Weights of a small mixture-of-experts language model, trained from scratch on English Wikipedia: a variant of SOAP for the experts, 480M tokens.
Below are experts of layer 3 (counted from 0) of a mixture-of-experts language model. Rows are named router (the router's row for the expert), gate (a neuron's input weights, with its number), up (a neuron's input weights, with its number) and show model dimensions 0-159. Each number is 200 + 20 x the weight over its row's rms, rounded and kept within 0 to 999.
After each expert's rows: a language model's description of what the expert responds to. This comes from a sample of Wikipedia text that the model never trained on.

# expert 17
router,203,207,184,183,249,185,211,179,194,182,178,193,201,230,220,155,177,184,219,202,195,189,191,208,190,176,215,215,162,203,194,220,188,207,220,204,183,214,199,202,179,212,216,253,186,207,192,164,200,164,198,210,213,182,187,183,191,175,192,206,215,206,235,198,220,194,229,204,186,170,229,212,204,193,205,197,217,230,192,186,209,175,184,200,203,194,242,211,186,162,215,197,201,182,207,221,179,237,216,195,168,196,174,204,180,199,208,198,157,188,242,183,204,192,220,179,184,221,214,203,213,192,193,205,232,184,224,197,270,182,236,198,177,212,196,205,209,170,203,171,182,197,206,187,206,215,228,235,208,186,199,216,221,188,229,231,251,202,217,213
gate1,208,232,187,214,221,180,210,174,165,205,180,203,219,204,221,242,169,196,194,203,223,192,218,183,205,191,178,191,204,184,207,178,191,195,169,239,196,193,205,173,172,203,195,213,212,193,206,214,180,211,220,208,193,225,188,193,214,187,216,192,203,179,258,199,181,200,203,193,229,197,175,201,216,226,174,208,195,162,197,200,173,179,205,233,170,212,238,180,182,174,203,217,164,199,215,211,185,211,200,171,236,209,217,185,200,201,186,209,208,153,183,222,183,233,222,188,224,220,213,163,199,185,203,224,197,254,224,201,199,205,226,218,250,204,180,207,178,176,198,193,207,204,179,193,203,228,201,194,252,193,178,196,155,192,178,220,187,185,183,201
up1,212,252,172,203,208,193,208,179,147,209,186,208,205,199,201,248,200,172,190,210,197,205,217,205,204,178,184,198,195,168,213,192,195,213,184,228,197,215,192,181,155,231,196,206,205,198,215,223,167,204,244,222,184,218,185,208,203,186,186,190,212,195,244,215,198,192,177,216,216,205,175,173,221,231,182,211,185,158,200,204,200,183,224,211,170,205,225,169,196,178,210,204,193,198,214,216,183,204,205,183,225,203,220,177,210,209,202,216,176,181,175,207,174,220,221,205,224,200,216,176,183,198,203,231,209,266,229,191,195,203,215,216,231,204,172,211,175,177,207,196,196,208,173,188,210,223,186,201,235,172,194,184,151,194,189,233,171,190,209,173
It responds to: Bare space tokens in tables, score lists and dates, usually right before digits, as in March 31, | 4–1, Lazio: 2–0.

# expert 6
router,233,216,190,189,222,217,215,184,189,171,179,198,199,213,208,173,206,161,202,214,190,205,221,187,193,199,202,175,157,202,173,215,188,226,223,207,206,187,181,166,174,211,221,204,170,208,197,212,183,190,214,205,193,226,212,181,183,213,180,215,236,181,197,198,192,216,233,194,200,192,197,150,167,225,205,204,246,173,175,183,178,180,238,201,140,210,208,218,201,212,209,216,191,191,222,190,189,217,202,203,171,189,193,201,196,211,206,169,196,167,181,175,232,195,227,230,167,249,202,180,219,175,176,194,210,208,216,209,228,205,213,195,222,211,200,190,169,157,195,166,194,196,205,205,189,193,231,208,231,226,221,225,205,187,228,199,224,175,220,204
gate0,190,207,211,193,195,223,214,205,195,204,201,184,189,220,158,207,200,207,171,218,184,186,162,225,208,171,217,198,211,219,231,175,185,236,193,208,178,210,185,188,205,181,191,234,219,216,207,222,205,225,204,168,231,224,214,176,184,168,188,197,228,209,164,207,203,211,216,193,182,220,218,193,197,179,191,179,215,201,185,194,206,174,199,216,155,179,208,190,186,208,218,236,199,222,226,203,197,205,206,244,232,198,211,215,185,188,195,177,189,170,186,181,213,184,189,161,199,218,188,146,191,160,157,198,229,193,203,247,218,212,213,222,215,208,195,173,228,199,202,210,171,192,221,229,220,162,231,208,195,195,190,225,226,192,181,183,234,202,175,187
up0,206,210,199,229,224,213,187,191,189,192,209,227,201,203,244,199,190,190,223,174,211,189,198,160,217,238,205,172,214,171,204,232,217,158,204,209,193,196,215,224,187,228,168,185,186,235,218,159,174,182,210,205,190,223,168,196,191,193,223,162,178,209,200,203,193,217,178,188,214,179,187,188,260,201,223,194,178,212,199,204,192,206,204,204,213,207,199,203,199,194,199,186,214,180,167,199,212,170,192,179,193,191,212,186,214,195,210,238,194,204,208,199,183,202,208,236,206,211,195,242,170,219,229,248,197,250,182,176,172,207,174,203,172,187,205,227,190,208,205,174,202,203,157,198,177,229,192,178,229,214,193,186,172,185,230,227,172,183,204,208
It responds to: First word of a sentence or paragraph, mostly prepositions and connectives: In, On, However, According, During, A.

# expert 14
router,219,196,239,219,194,194,217,162,193,193,201,165,197,220,190,150,210,158,191,186,155,203,180,190,193,185,192,204,190,222,174,216,198,174,227,240,190,213,178,203,218,199,202,186,163,200,197,221,217,184,230,196,205,218,198,236,199,216,188,209,225,205,261,166,180,197,234,193,179,194,230,163,198,193,186,231,231,209,198,198,214,225,198,197,202,222,235,217,192,175,194,217,191,226,218,186,190,202,241,212,176,197,180,226,209,219,176,180,194,161,192,194,203,189,196,192,189,212,186,209,199,197,215,221,180,202,220,219,247,186,216,201,207,176,209,209,207,193,194,184,212,176,221,196,181,159,219,185,207,216,225,206,190,200,208,233,247,182,225,199
gate0,200,199,213,178,226,204,218,198,231,165,230,239,176,203,212,213,243,192,192,199,166,240,168,188,208,199,167,192,200,169,184,199,211,210,208,198,192,212,149,157,256,220,202,198,209,168,204,211,202,151,187,191,197,203,225,181,242,161,249,196,189,181,208,183,186,164,192,211,214,187,220,189,199,206,190,214,212,195,212,229,176,218,176,199,195,171,226,188,175,215,185,196,189,211,213,184,157,180,207,194,204,218,217,226,208,216,206,199,194,203,181,234,205,196,164,175,235,197,188,199,170,211,204,205,181,218,227,169,211,227,204,224,213,196,218,205,204,188,196,223,206,200,194,199,198,178,212,203,176,205,192,219,212,199,223,191,214,203,163,216
up0,188,192,210,238,242,182,204,165,218,189,207,196,173,224,204,247,232,216,191,193,155,191,213,189,199,175,186,196,199,189,188,190,211,187,211,193,181,205,192,197,230,179,221,202,225,164,158,186,208,188,189,164,227,235,175,191,226,212,204,200,188,202,221,202,198,177,194,191,246,174,218,177,182,195,183,162,199,187,217,200,148,176,198,214,182,221,201,190,191,203,192,224,179,212,223,186,194,213,192,213,205,219,218,181,229,185,195,210,209,200,209,214,205,190,161,213,270,188,214,207,185,201,211,216,209,240,211,220,190,188,197,201,206,200,186,200,214,217,202,187,190,187,211,246,224,191,196,208,207,188,209,181,174,225,230,190,179,221,149,176
It responds to: Backslashes, braces, underscores, frac and parentheses inside LaTeX math and chemical formulas, e.g. \frac{, _{, C(OH).

# expert 22
router,226,209,190,184,226,209,240,179,210,216,192,154,185,204,211,181,203,195,189,204,184,194,185,197,191,186,170,191,191,201,197,224,198,206,235,212,177,202,201,193,208,222,190,215,152,175,209,186,218,193,206,217,181,232,181,215,191,186,182,216,205,195,251,169,223,186,219,205,191,192,232,198,179,186,169,216,203,213,184,215,166,207,208,161,214,208,205,177,189,203,223,196,190,220,172,214,182,239,218,208,184,164,169,188,210,191,188,195,143,198,221,193,194,178,225,214,205,229,207,150,213,185,192,171,186,209,255,205,209,190,202,185,191,240,212,183,188,183,172,213,222,172,203,215,200,212,220,194,169,198,228,243,206,176,222,215,225,205,196,221
gate0,211,217,169,198,193,171,210,175,188,192,189,214,196,208,202,193,241,217,190,216,203,192,188,171,135,197,188,180,187,223,187,179,182,193,191,202,196,221,244,198,223,217,212,197,234,184,205,213,190,181,230,175,197,184,201,190,210,215,176,218,205,160,197,189,193,228,209,195,188,197,181,191,208,225,206,201,216,180,172,169,148,235,193,177,219,198,177,187,197,168,237,202,181,166,220,250,217,198,207,198,198,191,219,220,236,190,206,179,226,219,188,238,193,231,205,181,214,201,193,220,183,184,222,199,199,208,205,219,239,197,225,221,143,208,201,216,198,182,201,206,230,221,185,236,204,201,176,203,200,193,192,208,179,177,207,243,177,199,188,197
up0,186,198,190,190,183,177,220,214,193,152,185,202,205,200,208,201,203,201,209,207,180,191,198,173,165,204,215,167,227,225,190,173,166,184,192,219,188,191,228,205,249,197,238,206,236,188,206,213,207,183,191,213,200,215,193,156,197,172,181,241,227,166,217,195,201,205,179,204,185,206,184,194,207,227,180,217,218,185,181,182,194,205,209,198,207,224,194,194,182,209,230,231,207,168,205,228,214,173,193,204,174,203,196,213,248,197,212,188,209,219,212,247,210,246,195,155,247,186,208,203,168,193,192,198,187,226,223,222,189,203,209,209,161,219,200,191,198,191,221,199,212,226,178,221,220,202,152,181,189,178,181,219,185,166,206,224,182,182,211,199
It responds to: Word pieces inside foreign personal names, often Japanese, Polish or Nordic, after initials K, Y, Z, J: Yasuda, Yzerman, Łuba.

# expert 25
router,226,189,192,229,248,190,208,207,175,197,162,209,208,209,193,197,197,169,223,210,201,205,199,180,219,181,205,191,156,202,212,217,181,190,211,244,206,205,188,207,204,224,221,230,152,207,214,187,206,175,192,184,183,212,216,187,197,204,194,224,247,159,209,187,178,175,207,199,190,186,224,158,218,201,207,208,202,204,145,198,183,182,234,193,205,180,209,188,184,206,194,181,209,190,184,186,176,196,213,200,130,192,199,204,216,166,198,189,197,209,186,177,222,183,200,196,172,206,222,191,174,202,193,205,219,210,211,221,200,189,225,237,177,199,226,190,199,192,191,194,181,177,217,175,182,176,274,188,204,180,166,213,190,178,215,194,202,204,220,205
gate0,170,162,211,185,191,197,207,173,215,211,232,209,164,217,221,198,191,206,218,203,181,182,215,152,191,201,208,229,202,228,230,179,200,197,223,159,210,181,221,185,187,205,223,185,210,198,200,160,165,208,240,174,212,195,187,201,181,180,206,201,221,200,211,198,209,197,205,180,226,200,169,202,184,179,180,212,212,158,225,219,225,222,221,215,229,202,182,200,203,184,161,214,211,231,170,166,211,223,227,181,232,209,215,191,170,228,180,224,211,202,204,190,189,197,184,226,210,197,175,217,182,212,220,165,198,208,198,204,194,205,146,181,196,195,193,188,242,178,225,234,198,178,202,182,155,204,205,197,218,204,197,218,197,213,192,242,227,211,189,210
up0,166,189,179,195,189,190,173,211,191,183,225,204,192,197,207,164,208,169,189,208,177,180,162,215,179,196,197,188,196,207,216,196,200,200,195,219,184,215,216,175,223,193,223,195,207,199,204,197,191,205,208,196,215,234,212,158,179,219,205,196,204,181,174,235,216,200,163,176,178,201,203,204,192,178,193,176,200,222,185,182,182,166,209,185,206,206,223,197,247,206,211,190,251,197,239,212,150,198,192,212,215,189,183,203,242,224,173,192,172,220,215,250,209,199,246,249,184,218,191,213,187,207,172,209,261,212,178,212,197,219,193,176,199,191,214,219,195,175,192,215,191,215,179,207,242,218,187,205,216,210,211,212,176,181,225,188,215,189,209,176
It responds to: Past participles and past-tense verbs after was, is, were, been, such as released, named, appointed, announced, held.

# expert 34
router,170,192,207,220,194,224,196,196,193,187,213,231,183,240,199,192,217,178,213,212,179,191,230,194,218,197,186,169,171,197,178,212,214,201,225,192,183,190,179,199,178,197,232,183,152,188,181,209,200,194,178,197,225,224,202,181,183,186,159,206,200,177,223,192,189,188,228,199,212,202,225,221,221,184,175,226,212,193,181,218,190,202,228,208,175,222,199,222,211,221,190,226,222,230,254,210,189,206,190,201,196,184,163,229,222,214,203,214,172,161,208,170,214,205,213,200,186,194,205,203,193,172,195,198,195,183,207,194,236,192,229,173,216,218,209,207,175,211,212,124,196,201,230,199,182,172,243,218,220,227,184,234,179,192,205,202,219,201,174,183
gate0,221,161,203,190,180,233,194,184,218,194,195,186,193,211,203,202,174,244,187,211,169,221,200,203,203,212,189,210,167,200,231,183,215,209,185,180,196,229,212,189,171,183,230,194,227,204,181,178,192,209,194,191,217,221,229,183,230,183,175,224,218,202,215,179,180,191,237,213,186,195,209,159,185,170,210,169,209,177,212,206,236,179,161,188,178,194,197,207,205,184,210,201,202,233,211,186,205,234,184,204,198,188,235,174,249,194,175,174,212,232,199,166,188,205,189,214,221,184,234,192,222,211,220,168,219,167,237,192,235,178,196,204,194,199,203,181,171,207,224,218,230,212,226,165,209,199,222,173,176,201,205,207,182,215,185,174,214,230,195,191
up0,214,180,241,198,191,232,180,199,195,174,222,202,176,215,170,192,226,193,224,202,187,179,220,210,199,188,201,203,201,227,198,173,187,176,215,207,208,230,222,192,200,171,253,208,209,178,230,187,179,203,189,194,219,202,202,194,208,199,179,206,223,204,197,230,203,207,196,231,195,199,161,198,200,175,207,204,214,178,185,164,243,188,150,197,187,191,240,199,210,187,216,188,201,208,180,186,187,191,180,204,153,204,203,184,203,193,185,175,208,203,195,199,202,216,194,207,221,202,197,210,219,169,203,215,229,188,244,181,237,168,188,187,177,184,165,211,163,227,146,199,255,217,220,208,207,207,208,201,174,204,222,246,191,221,206,206,227,200,168,192
It responds to: Pieces right after an opening parenthesis or quote mark, or word starts like un-: (usually, "is, (tracks, (former.

# expert 37
router,238,228,201,195,246,198,214,149,207,220,193,219,210,198,205,189,226,211,200,220,185,208,212,201,204,182,176,183,208,177,183,188,203,207,203,199,185,152,220,191,194,224,194,217,219,207,190,194,202,177,214,167,200,196,190,185,199,207,182,206,185,187,225,174,198,195,218,224,167,204,229,193,185,169,202,198,214,229,196,169,176,169,179,212,204,215,212,212,194,185,193,168,216,224,226,189,170,252,191,213,177,195,194,240,176,208,211,204,204,186,246,214,245,164,210,202,186,217,170,201,220,204,206,164,223,210,217,200,188,181,191,205,203,216,258,216,193,181,200,171,159,176,202,182,209,188,209,196,224,192,181,211,217,196,204,239,226,161,178,179
gate4,197,190,179,246,203,235,178,210,161,200,189,176,209,219,215,199,206,240,174,213,206,196,190,223,176,190,196,188,224,175,204,215,200,190,183,187,205,176,166,207,160,205,192,201,204,229,186,224,190,212,153,224,225,202,159,198,200,238,192,187,206,202,211,217,208,169,174,219,217,199,202,220,208,235,206,249,222,203,172,232,213,197,183,191,188,223,223,198,196,210,168,224,178,206,189,230,229,188,211,231,219,197,214,190,224,192,183,153,193,193,220,196,208,179,193,192,191,196,184,178,198,163,224,201,183,225,211,222,227,196,181,247,185,139,208,207,199,203,185,209,215,182,173,203,186,239,188,181,188,218,182,204,207,218,195,191,200,185,183,194
up4,238,219,181,201,244,200,173,211,206,178,199,218,190,169,175,197,176,167,217,181,220,168,193,186,203,192,256,203,188,195,186,218,232,237,201,192,201,189,181,191,230,182,190,181,203,192,205,243,187,208,234,172,197,208,204,199,169,219,219,154,211,207,210,204,172,205,231,191,158,163,212,195,183,188,190,199,225,219,212,188,212,219,178,224,190,180,226,203,176,233,204,166,229,199,236,193,177,195,188,207,212,201,198,184,185,182,212,195,200,227,215,222,201,205,209,161,194,219,237,215,216,171,168,201,209,178,201,175,177,219,185,183,191,215,220,162,231,194,203,213,195,194,193,204,218,169,201,221,191,208,229,184,169,198,212,219,201,227,182,222
It responds to: Military and war nouns in history text, especially War in World War II, plus Army, Navy, Corps, Soviet, Empire.

# expert 1
router,202,227,233,203,219,205,223,164,149,205,189,186,223,209,196,190,226,175,190,195,177,231,190,145,203,190,218,192,192,204,179,212,200,215,208,221,212,193,170,221,223,233,211,191,178,203,207,240,213,183,197,233,196,197,201,229,193,203,179,220,229,182,245,176,171,195,223,194,199,207,201,176,193,198,211,208,240,221,176,190,198,192,201,213,181,222,213,226,196,178,180,210,219,197,197,194,189,222,219,209,163,194,183,196,187,216,194,209,189,164,205,180,242,194,215,202,185,229,218,195,234,179,209,198,191,226,221,215,237,223,243,213,201,214,214,206,197,213,190,168,195,161,204,191,188,175,241,193,223,196,201,194,220,175,230,236,224,182,188,234
gate14,200,179,180,237,218,183,215,194,205,225,210,205,205,195,216,188,203,215,190,193,216,204,204,179,258,203,205,185,175,193,220,199,195,213,201,240,194,199,189,178,202,194,176,217,193,213,178,203,221,186,147,206,192,260,217,197,206,199,178,208,234,212,228,166,159,158,205,179,188,201,169,227,221,219,205,221,179,196,193,181,219,225,196,192,199,208,206,214,191,193,180,191,168,249,221,208,202,214,176,207,208,227,183,205,208,185,208,191,198,173,204,194,236,209,207,204,173,207,179,232,212,192,183,199,169,135,194,203,226,204,192,202,223,213,185,189,206,191,187,188,205,206,169,195,184,211,172,174,222,202,163,211,214,195,251,202,163,224,222,194
up14,223,159,184,218,212,183,217,175,198,209,227,205,195,203,231,181,186,218,183,202,195,209,176,197,240,218,238,171,151,218,192,168,203,230,216,219,196,194,199,200,193,185,208,193,204,220,186,172,214,187,164,233,217,249,212,205,196,184,194,213,211,227,228,165,172,191,200,176,193,225,188,217,239,221,192,192,207,203,210,182,214,217,194,197,198,213,187,240,214,197,177,211,151,233,215,191,210,211,186,202,206,239,204,211,214,199,198,202,206,157,190,189,230,205,185,178,166,201,157,226,202,209,183,189,162,172,197,186,208,214,205,217,234,199,197,186,199,165,202,200,220,210,159,210,198,190,157,175,211,215,184,182,213,179,222,221,187,208,213,193
It responds to: Common nouns for people, places and groups after the or a, such as students, car, country, city, plus some he, she, and.

# expert 39
router,187,212,185,203,212,198,230,178,145,220,181,205,228,198,198,194,218,170,229,216,195,191,192,179,178,203,193,156,178,202,168,205,202,189,173,204,215,220,218,187,198,195,229,200,173,182,190,190,246,186,138,207,195,197,221,200,165,193,192,201,204,191,222,209,238,159,186,169,199,224,218,196,180,193,184,196,194,206,199,176,179,210,218,186,189,204,237,242,195,188,199,195,206,220,210,178,229,201,196,188,156,207,206,186,211,179,213,194,177,167,230,206,195,180,198,201,219,229,173,231,228,200,178,239,187,209,206,237,228,176,210,186,183,214,197,220,179,185,214,188,199,194,197,202,145,210,200,199,212,187,221,251,210,191,198,223,196,218,190,188
gate0,212,213,201,189,201,201,199,185,168,210,186,224,213,208,194,193,203,202,178,234,202,214,169,193,185,213,192,206,230,179,185,180,241,206,223,219,207,167,197,154,193,204,208,194,193,178,196,210,188,208,225,211,154,183,237,196,188,191,219,180,196,227,215,192,208,200,209,195,194,219,217,198,196,197,194,190,216,188,244,179,175,190,227,249,161,223,167,194,209,197,192,235,207,190,212,196,221,172,180,152,200,221,194,199,239,212,169,175,188,209,217,212,168,163,196,205,202,192,187,214,172,208,163,207,216,232,239,196,227,209,228,225,185,227,217,180,200,231,205,236,210,189,172,187,187,179,155,212,224,203,216,226,177,181,186,209,202,195,200,173
up0,184,201,204,179,202,204,190,205,172,231,200,234,222,220,193,196,210,202,222,238,177,201,135,204,175,195,192,185,197,194,215,189,231,210,215,217,216,181,189,164,209,213,229,226,183,217,185,193,187,227,216,212,188,200,234,198,198,209,240,174,189,236,203,183,185,203,206,201,178,227,203,186,174,196,187,193,203,190,250,183,187,207,206,228,166,228,180,209,199,223,195,217,204,201,180,177,229,191,161,168,197,220,223,201,237,229,154,168,198,196,210,235,185,176,187,195,190,188,222,225,198,201,164,214,198,195,213,197,216,197,205,223,173,231,179,198,229,217,196,186,208,174,168,189,180,182,179,249,222,187,206,216,185,180,192,215,186,183,196,183
It responds to: Word-initial pieces starting with Ch, C, Sh, Ph or similar consonants, such as Choreography, choir, Chiba, cave, Ph.D.

# expert 40
router,201,195,157,176,227,182,212,173,196,225,214,169,228,195,187,189,213,198,209,242,153,203,180,198,195,208,177,189,191,175,189,210,210,185,207,221,215,186,194,173,163,218,237,216,197,206,197,187,208,179,206,194,187,234,214,225,207,209,159,197,229,208,196,172,194,174,211,240,179,197,237,206,179,203,202,204,167,202,168,202,208,201,190,175,204,232,205,222,222,220,184,234,201,224,212,214,203,193,200,191,166,229,201,203,197,194,194,147,186,177,235,207,207,186,224,174,189,237,186,201,205,200,165,190,206,204,226,196,223,203,246,212,207,194,181,207,200,184,186,212,225,200,222,203,191,211,197,198,212,182,164,265,188,171,201,217,229,187,185,189
gate0,186,207,209,175,207,219,217,180,206,199,182,198,203,207,189,189,216,229,195,219,179,211,194,234,239,172,197,212,231,183,204,237,213,176,207,187,189,176,186,174,221,201,176,204,224,204,211,195,220,184,178,179,193,221,222,230,228,204,213,146,200,214,185,219,222,203,211,214,203,200,209,185,191,188,175,222,162,198,233,194,195,209,174,209,222,167,197,219,199,181,199,221,254,196,213,207,189,197,218,207,174,201,190,180,189,162,196,190,203,183,230,174,211,179,177,171,176,210,216,233,171,213,147,255,189,210,193,207,195,172,199,230,171,221,199,205,211,182,224,218,179,218,195,199,177,209,185,222,208,222,203,189,143,211,176,191,218,213,218,177
up0,189,168,235,202,189,185,168,222,243,207,223,211,198,218,210,208,161,202,199,156,243,178,208,201,171,212,208,211,200,184,182,205,204,216,168,202,176,196,226,231,201,199,243,190,205,176,195,184,168,189,179,216,199,216,194,200,168,180,202,234,209,198,227,197,183,202,189,215,207,212,223,252,193,163,209,209,195,196,170,204,208,197,187,215,179,214,195,191,196,189,213,198,204,224,225,190,191,219,189,189,254,166,225,209,184,234,196,183,209,174,195,210,222,203,211,184,193,196,224,167,184,172,211,140,205,173,179,179,208,190,190,204,183,191,212,220,217,237,209,186,212,202,173,193,194,190,205,198,199,177,234,197,246,223,220,195,207,212,163,209
It responds to: Capitalized words inside quoted song, album or show titles, such as You, Love, Me, It, Be, as in Where You Are.

# expert 29
router,208,191,183,198,233,206,213,186,188,186,204,212,213,198,223,208,194,220,235,212,200,225,203,162,227,211,219,184,199,187,189,223,154,182,238,204,191,207,207,197,207,203,221,201,182,228,154,190,200,187,198,190,184,214,204,214,209,209,191,194,200,177,203,188,237,207,226,218,233,192,238,154,187,189,166,178,204,193,191,169,176,198,228,171,164,205,206,225,178,189,223,197,176,172,189,184,207,218,207,219,194,200,151,215,200,207,236,205,172,195,223,178,222,196,192,193,184,186,201,198,207,175,201,196,202,181,208,217,228,216,221,246,212,222,230,241,210,181,220,188,179,175,196,194,188,183,225,253,183,231,171,227,169,169,206,207,207,206,187,174
gate0,192,215,202,202,198,181,190,201,200,211,194,235,203,217,188,201,202,186,219,203,183,164,212,164,187,221,193,204,205,216,176,192,189,198,182,179,183,216,239,130,192,189,186,201,198,226,190,224,222,184,207,212,189,228,197,215,217,196,213,218,181,204,169,189,209,209,244,204,197,195,208,198,210,229,185,230,209,201,238,165,182,183,179,195,212,223,207,159,196,193,225,167,186,236,192,195,192,205,177,155,190,227,200,220,204,178,242,221,182,173,206,170,160,195,233,211,157,210,188,183,234,221,223,224,207,200,196,186,224,176,212,232,206,201,183,231,199,244,207,203,197,198,180,171,206,170,179,208,185,220,209,160,217,218,188,203,216,194,212,204
up0,226,222,187,207,255,190,187,216,199,165,231,189,236,208,208,216,194,223,194,206,216,202,174,218,239,186,218,214,200,189,232,235,191,203,197,196,226,211,190,222,180,190,226,208,197,175,197,192,156,214,203,170,206,136,245,164,173,191,189,200,228,183,206,176,189,195,187,195,226,218,191,185,212,180,219,196,173,194,191,191,219,233,211,216,192,178,206,213,173,201,187,228,210,171,169,180,194,216,182,231,194,205,212,201,229,210,164,181,196,200,177,176,216,207,182,197,234,188,174,249,179,158,171,195,207,200,210,211,176,207,178,205,195,186,201,212,177,198,202,215,229,194,221,221,205,210,207,197,228,199,183,206,180,190,212,165,183,198,197,229
It responds to: Endings and middle pieces of ordinary English words split into fragments, such as sp-inal, lin-en, se-al, sc-ope, rog-ue.

# expert 2
router,209,246,204,178,200,217,223,159,158,226,210,227,209,196,199,205,216,161,177,196,203,210,215,183,190,199,200,226,193,197,166,206,209,217,240,214,206,208,220,181,219,224,196,206,205,205,199,177,212,173,224,191,189,201,165,195,203,177,211,193,232,189,237,195,223,200,196,202,198,205,211,201,188,200,197,194,223,225,172,180,194,195,218,179,173,212,198,241,191,177,225,188,197,192,195,146,226,205,211,209,179,215,207,182,191,193,206,228,192,186,217,194,209,189,188,198,130,221,200,181,235,206,210,159,220,220,218,207,230,219,244,222,219,239,204,203,233,169,181,200,207,193,201,230,158,221,213,227,206,212,196,227,185,221,232,204,199,173,200,195
gate0,205,221,195,180,190,214,203,199,213,199,214,197,209,194,203,197,197,224,220,185,224,193,179,183,205,189,183,228,181,186,205,235,213,214,212,220,180,221,179,194,218,174,182,213,193,196,186,183,188,182,180,148,223,173,209,180,180,175,209,183,215,200,198,218,170,223,181,185,180,194,220,217,191,183,186,164,189,214,176,205,217,213,225,146,234,217,220,210,209,176,186,215,187,215,156,211,192,223,208,236,207,235,218,205,174,232,202,200,171,201,185,192,169,220,208,183,181,208,166,205,226,222,207,219,193,185,225,186,229,204,189,199,224,221,164,204,182,178,241,241,204,217,178,235,170,214,214,198,182,176,234,199,233,166,214,194,204,181,236,186
up0,237,213,192,233,226,189,188,260,173,216,231,174,161,210,168,210,243,167,179,235,195,224,229,188,210,177,179,190,222,212,188,210,240,190,185,184,222,188,201,189,206,203,225,199,218,207,178,199,196,177,178,226,181,201,182,237,213,204,210,210,163,202,192,186,198,187,199,222,202,165,205,223,231,176,218,218,217,199,168,204,218,198,179,218,183,220,216,207,183,183,232,190,215,221,197,173,167,195,180,185,222,193,214,229,194,197,232,221,203,188,184,237,191,202,201,210,200,195,205,180,210,173,226,191,193,165,201,202,208,189,180,195,164,176,207,185,173,228,176,200,220,231,186,163,190,211,177,189,166,198,205,209,177,188,187,195,206,226,211,213
It responds to: Capital or lowercase H, R, B, M, G, L pieces starting proper names or nouns, often aviation topics: Herald, horns, runway.

# expert 10
router,214,223,238,226,228,201,215,169,164,201,190,187,215,212,191,192,234,163,203,194,173,227,206,165,195,182,219,192,197,204,185,217,212,214,200,226,216,191,166,203,212,233,209,192,185,204,217,226,195,183,207,228,212,199,201,217,190,214,179,231,235,189,239,170,167,175,226,192,196,195,204,163,185,207,204,230,240,217,173,213,190,211,205,210,167,213,231,211,198,193,202,202,218,204,218,191,199,210,236,213,157,196,196,208,168,223,190,176,188,166,212,173,230,201,201,186,194,221,202,191,208,208,186,206,197,224,220,204,230,219,248,224,175,196,230,210,214,215,199,172,195,154,220,189,185,180,231,197,223,213,194,200,210,174,223,223,225,210,225,234
gate0,184,220,183,210,194,171,202,200,217,196,205,188,185,226,184,183,203,192,180,185,206,181,204,206,207,185,246,173,193,204,217,222,174,207,202,226,180,184,210,157,182,222,229,269,206,184,168,236,225,198,195,189,165,193,194,257,167,196,187,182,193,178,204,214,220,194,201,189,177,221,181,229,191,201,219,234,205,204,192,221,195,170,194,187,163,207,208,190,228,204,171,185,154,194,210,174,201,196,200,194,219,193,224,178,186,206,207,200,184,209,207,187,195,213,216,196,196,187,200,191,198,167,202,230,202,182,229,221,198,188,196,223,222,165,193,207,207,208,238,194,219,197,198,239,208,188,242,205,202,205,213,232,188,235,197,218,190,162,150,219
up0,202,177,233,227,206,208,209,188,201,209,209,190,210,201,202,187,226,158,243,181,242,163,214,197,172,175,198,250,223,213,213,185,217,187,167,208,222,214,221,220,227,196,223,196,169,167,186,197,180,196,203,200,232,191,181,184,170,201,191,214,197,179,235,199,201,220,166,181,217,210,187,238,215,159,205,214,190,195,170,200,206,199,227,204,218,200,206,217,211,172,202,191,211,185,232,220,180,219,208,214,200,204,184,202,194,237,214,209,217,209,168,190,191,215,181,163,188,206,212,183,203,187,184,209,214,177,226,210,164,135,178,226,188,186,209,176,234,206,173,186,180,193,204,234,182,211,208,200,211,185,171,178,200,182,195,225,211,183,230,202
It responds to: Blank table cells, pipes and closing quotes in tables and lists, plus noun endings and topic words: images, studies, this, List.

# expert 28
router,187,206,187,193,245,198,216,154,198,199,198,185,184,201,214,166,211,203,193,218,167,209,224,185,234,196,192,176,205,174,180,184,182,200,202,246,205,197,193,198,195,216,199,190,189,184,193,207,202,158,188,177,184,225,180,200,167,200,196,228,224,199,202,210,232,196,217,232,176,204,219,171,199,182,201,198,198,211,199,200,190,179,220,199,198,215,198,213,198,185,211,224,208,200,179,200,230,243,225,209,146,197,179,206,200,194,214,179,200,157,205,179,192,160,244,203,188,213,199,201,182,190,195,170,213,207,273,212,256,201,211,190,192,205,191,206,198,178,202,211,181,168,217,228,171,200,247,189,207,213,195,214,200,193,226,215,220,206,198,246
gate0,176,181,191,204,199,201,211,157,248,167,220,214,207,171,242,197,202,211,188,185,184,239,188,181,228,181,190,198,196,205,209,205,182,188,195,178,201,204,192,171,183,203,169,175,225,179,206,206,191,177,241,166,173,205,207,227,203,221,209,165,200,178,196,240,212,215,171,209,174,192,196,183,196,179,194,227,220,206,212,181,177,184,208,189,203,212,195,181,179,194,191,212,239,206,206,204,217,229,207,220,184,193,178,216,195,214,220,199,187,210,216,190,181,176,219,194,196,210,190,211,212,237,193,186,188,225,240,210,179,223,199,196,195,199,166,219,144,216,204,218,191,186,243,220,197,215,183,199,214,203,218,208,163,176,174,209,235,200,222,263
up0,214,215,229,202,191,193,198,241,174,232,183,169,209,203,193,203,188,205,211,218,235,160,222,229,177,213,212,215,222,190,184,208,225,194,198,198,206,215,211,219,227,179,234,227,191,227,173,196,201,210,182,221,193,187,197,183,179,175,176,221,197,234,221,165,167,180,208,191,220,212,207,208,214,221,215,191,181,190,214,232,243,211,180,227,190,200,205,213,245,210,201,184,159,202,225,188,189,180,199,158,208,220,219,201,196,190,178,197,204,179,191,211,198,215,191,207,191,191,215,200,158,167,217,193,219,158,181,211,188,182,203,200,208,199,217,190,235,177,199,172,220,198,188,195,180,178,228,192,194,179,173,191,222,222,228,203,151,206,167,151
It responds to: Final pieces or whole tokens of personal and place surnames in running text, such as Star-mer, Geoghe-gan, Brit-ton, Brown, Bell.